{
  "n_layer": 12,
  "d_model": 96,
  "n_experts": 96,
  "experts_per_token": 2,
  "d_expert": 64,
  "d_shared_expert": 0,
  "activation": "swiglu",
  "moe_layers": [1, 3, 5, 7, 9, 11],
  "n_empty_slots": 12,
  "router_score": "sigmoid",
  "normalize_top_k": true,
  "routed_scale": 1.0,
  "balance_loss": 0.00617,
  "balance_bias": false,
  "router_noise": 0.1,
  "init_std_router": 0.0224,
  "lr_router": 0.00108,
  "vocab_size": 8519,
  "norm": "rmsnorm",
  "norm_eps": 1e-05,
  "tie_embeddings": true,
  "optimizer": "muon_variant",
  "lr": 0.00478,
  "beta1": 0.9,
  "grad_clip": 1.0,
  "batch_tokens": [65536, 131072, 196608],
  "seq_len": 768,
  "train_tokens": 640200000,
  "steps": 5108,
  "dataset": "wikipedia_en"
}
Below are experts of layer 3 (counted from 0) of a mixture-of-experts language model. Rows are named router (the router's row for the expert), gate (a neuron's input weights, with its number), up (a neuron's input weights, with its number) and show model dimensions 0-95. Each number is 500 + 40 x the weight over its row's rms, rounded and kept within 0 to 999. Numbers have three digits each.
After each expert's rows: a language model's description of what the expert responds to. This comes from a sample of Wikipedia text that the model never trained on.

# expert 51
router:504475506556503501469494476505443480523474511473513443462433574502484479458477513502533494529449510538545468507491531518478538557551501449516538457485473444421452528449502553527537418468491473541477535594570452520502431531508433520448402453490502481465550497446527432497490403536511469468
gate0:510542557581507549451521497534442413511415578527486482482468498459471561492505459500516497535478477529578415492420505457507509442534461510467585504478511457417548490491435547494457459504561487543470503505549521578514518570529494517483475509472523463452501485484527453503467496524551553514
up0:529512469459524478530430459457514500485474555456606515555510487437497503516522489486496459508496521448449561538469513559577469565501500494539467564526550531521500526507565538461500523558511505443488519499476423480513476530453440460435468496525550532441455506527457470565516468520370474486
What it handles: Word-final pieces like ing, ent, est, ber, ati inside words and names: contingent, Denton, wrestling, estates, inhabitants.

# expert 0
router:484499516587454481475445438563497513547469493480552488518432519524470437428520502502456466498442528462506457494495550471476565626521523532494497507525462433455519474467476531500526484461517492480503467456490501494456470603485490582460447488443523465510563493501557516550587460467477454517
gate2:477483497506466482493438474510422547526525446459427449516509484530460530466552477557432538531482470509495533540474479532503569525513489522426554445615522483500533446469496477505493611527526516481488427503461514564479479534478454500515462521494474415444475555569546465501523535456464459517
up2:442577523525516496477527491523510462601501490454524422484540488510555518531499489482531497526504513516453535469477466515524485418458490521531459529447484584570445509454469455504526431520536474434481528444526523462529629493526596480506531539489497457460508529524498539482499454553515574465
What it handles: Word-internal pieces like it, u, ut, ot inside longer words (precip-it-ation, evac-u-ation), plus possessives its, his, whose.

# expert 29
router:520460472520529491465515479535489560510518437500510459420469493569441453485465481504410450538432470487482520512507512500474548517596538502463517418515421477439557474444485553517526526526538454425462504533547535504470487482538427536490493481453539490499522523452479452462499440423543475437
gate0:468456514544431511470471510544456524536597459539505537477519497451463534487506576493512528508457467549478484432497421540549447525492497581403452453555488542472508444455555520517447596513518429546515470501499465500496500522523476536482518453482520551522455528548464456454423487517479514475
up0:377513477484462521552539478484518395543530571502466519494513525498500535566448469475499506470502557495477464539433520436479548519498558426507504484482503522462501487484443536508597464555465555442489510523526466507492511452487425564510546496505462496490478537403517463496479476441528531439
What it handles: Head nouns after the/his naming a creative work or entity, such as album, film, book, story, song, species, characters.

# expert 20
router:559443548527508488521492516564496518552511477537520415461479518580496450506524534572465467506459482472492522504443565441463481511571493479464483503519498402477451619477489539499436481487552492454481481466530564515549507537490479537448406506514520514496579506484556516512483452543440480501
gate2:538469540490503498506500510545390525500467485453540541522446509476446497520542539517499490469466462535487510511531544476461459533492514466481492492490509502516547600484535552518446491446507483516430509443424547498625542427547511495487463458465465454434512580424495471499551452434527503539
up2:542538473375462524458486535565566494553538501483528452411473527566522498505459487492465497463551557536538469498476552496470477483549458461440498542531492531488458569500425513567514539587461499476454555443462540487525475490524514585561521493480466514539471512499549484539507515473450497519
What it handles: Word-internal pieces like k, an, at, tic, tis in surnames and ordinary words, such as rebuked, fork, apprenticeship, Ivchenko.

# expert 53
router:491409569544536515427472486510478556541526493540515517502455495532543483490477587504452505495444497547469472558428515492504562548586514468439504505529475467485501508525446541472510435468553406484507529438532509506469514567520426557469500558448513477517482473430526450458472444468518472511
gate0:542536556491419562522414493434487536530490463486558449483463489485533521492512467562453475493539538501521541536497392472569496575588505477516474489620483483537481513498466465550460561506514497492461444418490468501464533509521466508537466472490476501532530535476502455554534497528445501447
up0:469485507541529490474468532555496551537515531519498553427487494468591548507537515519406551495472531505496535568483491577483533553483546472510475505570503422560490537485502485428425538533569532508492472412478524476532502553506480520522561435424504448509508512458470407499492486504448507532
What it handles: Word-ending pieces completing nouns before punctuation, such as -tion, -ation, -ity, -ore, -ement: station, score, plans, election.

# expert 18
router:464413516570464504535513488571492503525554509446584449520483587498479501421532548570493477528420452499496544492427526464485505529528522440493544501453458556532491513506466534538517424426540484456452489495596485445498454505513495519514480523528472454498461514431512484551507444504527471476
gate0:471465520479448501522527528566489524505519548511511403514430507478496522442567485518519463540499481494481568497481479524497485502571510534495501508573455499462550451514587460487531480429574434476458459465559455489546485511523456458482505470463383486517554468589476537573488486464511452515
up0:530480482537472507436508419493510519534495488502519456430426530581514470563563522495489499485545496491480378563561480503512518558515526544570430504445522574508540428481489460486477498537439520511490437542506567507482544462450520520448506516478491504426466473523479488471454552507488433472
What it handles: Final pieces closing a word, mostly e and on (sacrific-e, Mukherje-e, f-on-ts), often before punctuation, including name endings.

# expert 49
router:479474515507483510463483423537439553544570474505552462487488532501509500487464498548476441543482552526466541498406580512511492582492568508454487475452411502434518510496556582499475466492536495459572452551487541557472465491512452546466516494485534521453523460413572495454538483525516519509
gate2:477496526556496540541468498505443552562502478437467447547563544501553508513433530555438500516475503494602516511541459515593508542442528512541443511509477550433450520524487502479499445555504554489500482420438450534467483480486500512408456490450449542525475463489523510466469453535567495511
up2:518509472524445516524509487480512439527479469436497536479477507400510517460497556449494436510500468535472537485534559534466515549442544429522535562503522426594511542444459542440545507502496579479455479478442567441470474531584493535467491558476512496488516576498530505484492550473554457538
What it handles: Decimal points, colons and plus signs inside numbers (23.4%, UTC+03:00), plus sentence-final periods before a line break.

# expert 5
router:527508480573487529489509466488516519507530444505489472521443568533476488518477484574455468484463441555449484534446562448566589562522531487441511469528447544469449556493466515534516501496515427485474444502499532527467517533589439516441445551471499531433522429488503457526501468514549441564
gate2:505483426490559524535436523494563539484480499494538492561498484513507453556525530517491499438514449473546435410440448512567485532503428476509455490512445626490495501489444521432516490496489432517523524513510458514459471503570483487512426542462511508556502472455493484537477510581524411511
up2:489530459454501514500527491491509494548539464584462492546456398507577435467544504450489519472482477440518519539469424481545504459441497472463496476483523510495484520505531544536521496506550472466479471554566544427550517514525505538542471558440452480454531522492471617542415495568533546492
What it handles: Word-final participle pieces like -ed, -ated, -ing after was/were/be, often before by/to/in: restored, attached, revealed.

# expert 27
router:484468500568511453518511503589479519551518488392478482485463496501481466441506504568424472491462403554472450561445545537541566523564587497425513458439481468474493516480457485480535476450521493458573507454510510495519460466507514539463486536502532481537574487522536452552539520496482483534
gate2:490541504522494479525484476542505522504508519384476482512518513473446479529481431487461443494480448525543479588483537584511535456533564504479623539524410532483561568513464552533547492477593475511538474489499421483512511502493536461444531476519459481472489445452425510482508524517486503520
up2:514423554502441519495580559445534517488443497532398487489507503585525489517444482465531522492501564509455542453522494450498524487520501555501525494514490443542545507507507475472468540447448430494568558465494532464497529471517488478504482459477547577459460428527500478433529466490463608450
What it handles: Short word-internal pieces like ach, om, ard, ast, ron in rare or technical words: trachyte, parachute, Arachnida, standard, Pleurotomella.

# expert 7
router:529435483545481486490407476562458499543518427513510466487476526555486497494511484593496454512495390493520468486411527504485607495525544494496513470477461515448454516480478575488497478485504511471515540461526481448513476560482418478481448484446497522449523464448570440533521485519575467549
gate2:504419519517532393503483430471437522478490571500459522509466447498454488584540550498509502515500465436564564463486453453524472508505505527503490433486464520468524515480503448510498462566482455500461456472467414434450475527482472510424451447499528519447571523500473581496501563493493546515
up2:518522527495507503498434473483512460477496465424511569548569502466534518521549486544524559532461521501507521453483526498505453523480391532497544475493538469472530499569484605468532430522511488539450547505484458426465378495454509467441476494535554431481475435496496469496434522488495513445
What it handles: Pipe characters dividing cells in Markdown tables of scores, stats, tracklists and election results, usually after numbers or blank cells.

# expert 35
router:531489488535510449512507470600478509537584505515559485473442532496517453415504520508470514587441528515448487468366521451527508517514512431487548421465439457434506484498449535487513495513562457497518507498520475532506484495561464571465470550501573521433526478490528500525540502465493467480
gate3:498472458519516419536491494480517479497545530474507511542529455494436455482548503495542511580500460455449489518451557498423492521450532467482483461478437529477503464499529524477494469472433417405464565485553553474540480459514508469478474505595497420449484446561528439457555501443539473530
up3:481545530523519520466441467530475493524471477454447484419463493528462549550526472564564467438503496546527478488545591466546564588463446481489489533553477532449505469537505502483524513520501531469466508497518490451433483466447541482503476477500489566416496528561416542512599506526459516438
What it handles: Line breaks, closing quotes, parentheses, semicolons and table pipes that end an entry in infobox lists, tables and citations.

# expert 40
router:535494480528479487491534493530539491530507434459496480522439536520529493524460430504424470523421484533506491500493550477471527544550501494451516403483471475471520514462452508530493470427595421488500488546510463489429544588503399491434488588457559476468512473492520507551474436491537465520
gate0:491469440541433490414471484464495532469431464521474459492478447462556482549511564437432485487478576540519496462429470414425525465510491530518495528471500448510516484429528471531481553482534442506555550560449503509458487513547508561493489569476425492468521425507510489515530510461530443510
up0:596450485490545446530520446539506478522500448506520516530503466414568474504482451458509418470491462457465571490464505533457504506420433507530508455469513543494559555441528529502520543531538538521503445492497545473485510435512467462582440540446455469456484469508553457505528467523556516425
What it handles: Participles and adjectives after was, is, to or became, taking a following preposition, such as known as, built, founded, part of.

# expert 46
router:479509511525447480535483453591481514542465404477485455511477577575524446466446478608407489477445452474524507545492458551459497546521500459492524454459475453516516522417528481529438459511496427504467492476516494496524451541477421506518545486442506512442516517443555515507497488510467513460
gate1:447439464488496497464474505499571495494507492380504465507431457503516485485470491548417412450516468509573524496452413530565556531505543461541511495467451493445471519504525541508480483551510442585450526489497550507571497474452510438555509489492491522506499474477551524439433484536538533529
up1:446484480499522495507452481530451577491528523501475559512550500491535519508566517560550505464425480510522497475574476520513524479524497410412522475521506604453483495533520434524463536575504474454548449559466505488500579471513502537497477430540481439512520530462437504518418506511431538547
What it handles: Opening consonants or clusters of a word after an article or conjunction, such as str in strings, fl, tr, pl, gr.

# expert 63
router:531431454544488414538496465519492495515550473476564424435473491505508481463516492499482459493439528559502509462403502482489574531540576508464499458447424458469440525474475506503448470500514506533491472480473474488469405587556471563463466486497551565522520477473557495493537437460506491542
gate0:490521477479528512484488492514452581529502559540507483483463420574440457530492543451558456443496491512546539525529565490505464489478600451453448478541463504446494502503497542513502476379510445477458489428538498530465512466514522547524405520491499548508572560477499468520545436470524509522
up0:470483551524529450563467470565543461517458449523467510490500539521502464496530521461482568465495505485519425508448454468477530478434469461455523460491464484458447489499493477448528490591434483585496473487401570540489513537523493501511538516558573559539524458583530468491480450548474565538
What it handles: Semicolons separating list items or clauses, as in A – entrance; B, plus pipes between table cells holding numbers and places.

# expert 28
router:515458535547550481472526474617503506537498442480486427479452544589564408479499463517493467471378419517523541528493532516465573533522472456503493463470462533503464504473507475528506498526517471483585546508575447524497498500494446516485500535414527475500504535460553521496512487480489447487
gate0:501516490490401499531449485545494495506544543562475486511479451558527483513503509528491540533482523578468575473449457463529516535501507508474495506493469479439550531529597449570552512502551528541555477498572466554475465525524549490502459476571491578526539566441526432482512548430534531442
up0:514439466450528569483517473489537530530526527554508491524489552442517541521525470594512519515528550477539530491465505489501470507449469440505529544540517509474476444570457487512483521448450567522455565523570516533457493596564550458533510546517437582505527517475549577493580473519556523508
What it handles: Opening stem pieces of nouns or verbs that follow an adjective or article, such as ner in optic nerve, rout, system, fin, con.

# expert 43
router:504492518529526470473541478518467515547486436452524472504470494549501491505463532522406479469410496484463464483485512500497581556545507464470467414425462491383492435439494514478494441441472460488458543540526463502403530474510459501519458506458553464505525471456515484477478428528475419513
gate0:449579485582463422492459496535494562524505559501509493521434468599464481579387516536468532510522497487486453524588517567473518557426518461463445492513471499543472485529495542474444439545447493483469489517514535481501503476479550461476503490510544538516482436484487495465492443543441480482
up0:478517448499483593472436417527476480443486507555500477477523583482511537510527474483540550453515459497497601482518480522559497490458447527545526507447468511475530529555518513503547551541501495464489548499403511485517523412501550463515533560464452493506513531484516389481509483406467467474
What it handles: Capitalized words or word starts opening a table cell, list item or award title, e.g. Best, Won, Record, Play-off, Quarter.

# expert 44
router:483497466544475444492407450498512550526501472509488475451464543548440507483474479557433503520444458534449498513461558477519543521586497526472549449489476443421537535470431511543512461470553437479529496524523538452503490587561435488547466518437498512467494499496518471452510430493550419508
gate0:523477545459505497490530464439544511510581475487564498526438421469536577502472506496452518529531499455540499541493557522530516521545439490457617430545515507522406528547519542564546511516493516551536522543475493510545484516605526516530514548492497547456523514443538575468501487549514481483
up0:504534458476559524474549447477461478544486536473494546527466540467515447530464445574461626544532487485531515501528511443507500509489533469456465416444518507565446461563499503454496496474503446496473551523527444534500464558486405460511545462479493554519547515512495552480506528462427483583
What it handles: Final suffix pieces closing a word, such as -ing, -ation, -es, -ment, in evening, expand, discontinued, refers.

# expert 58
router:552490494539473463480449487493502518561505472528545452509423560587520475465487488522492477507485459573463487554458512451497519551576487513448535441462431529452425545441489497519537537474585441532554506463475476510428514509461497442530426550455512513457507497461506465535451423504515517451
gate1:542500480446498439522466475515485556505481511518538412484444541485485513493446499516572490478531434519462536552467576523505530457471468534551474548487498555436548508431446481496582472472456454534535507486482481404478496484477447469478470480520628452480526499468494450535473451531481437462
up1:484521482454533570459430483506456586485595543495460529426494508510439538547609455479498462557507500522481471482492475454502453486491493458475484520546494472472467511487386581542467497488546531499420544474545449526510545522481463541536512519519547541442545578521487475474478496514529494507
What it handles: Word-final suffixes ending adjectives and adverbs, such as ary in extraordinary, ly in briefly, al, ative, ous.

# expert 8
router:485428508575499482496441432557508507566533519454505476507453538496465488499400561546386468531432487463504483486463518486551527592589514463497493429468458519414479542475475522516494505507509516471513490430458517524468472464518450506504515475459548582468551473489542487482492465528482505473
gate0:465473537508429489568531485554490567488559529440503493573443459472522503489493545491406508493452502520522517494502565492426464487542520481448474512482435436540414532571536493499532467465422459503466507471457573521547530485432509454513488501561566526450453512460473472453496527479497438495
up0:518423405525454571412509444523553453480495523447522460460488492469460584542458494517440457494510567428439482534486471476516478483454468496518552470516510508521522499503512517479504608554543514442502542482473457467410481488510525444503454428453548491533537522446517515490492476498524474460
What it handles: The possessive s after an apostrophe and possessive words before a noun, such as probe's, its, their, his.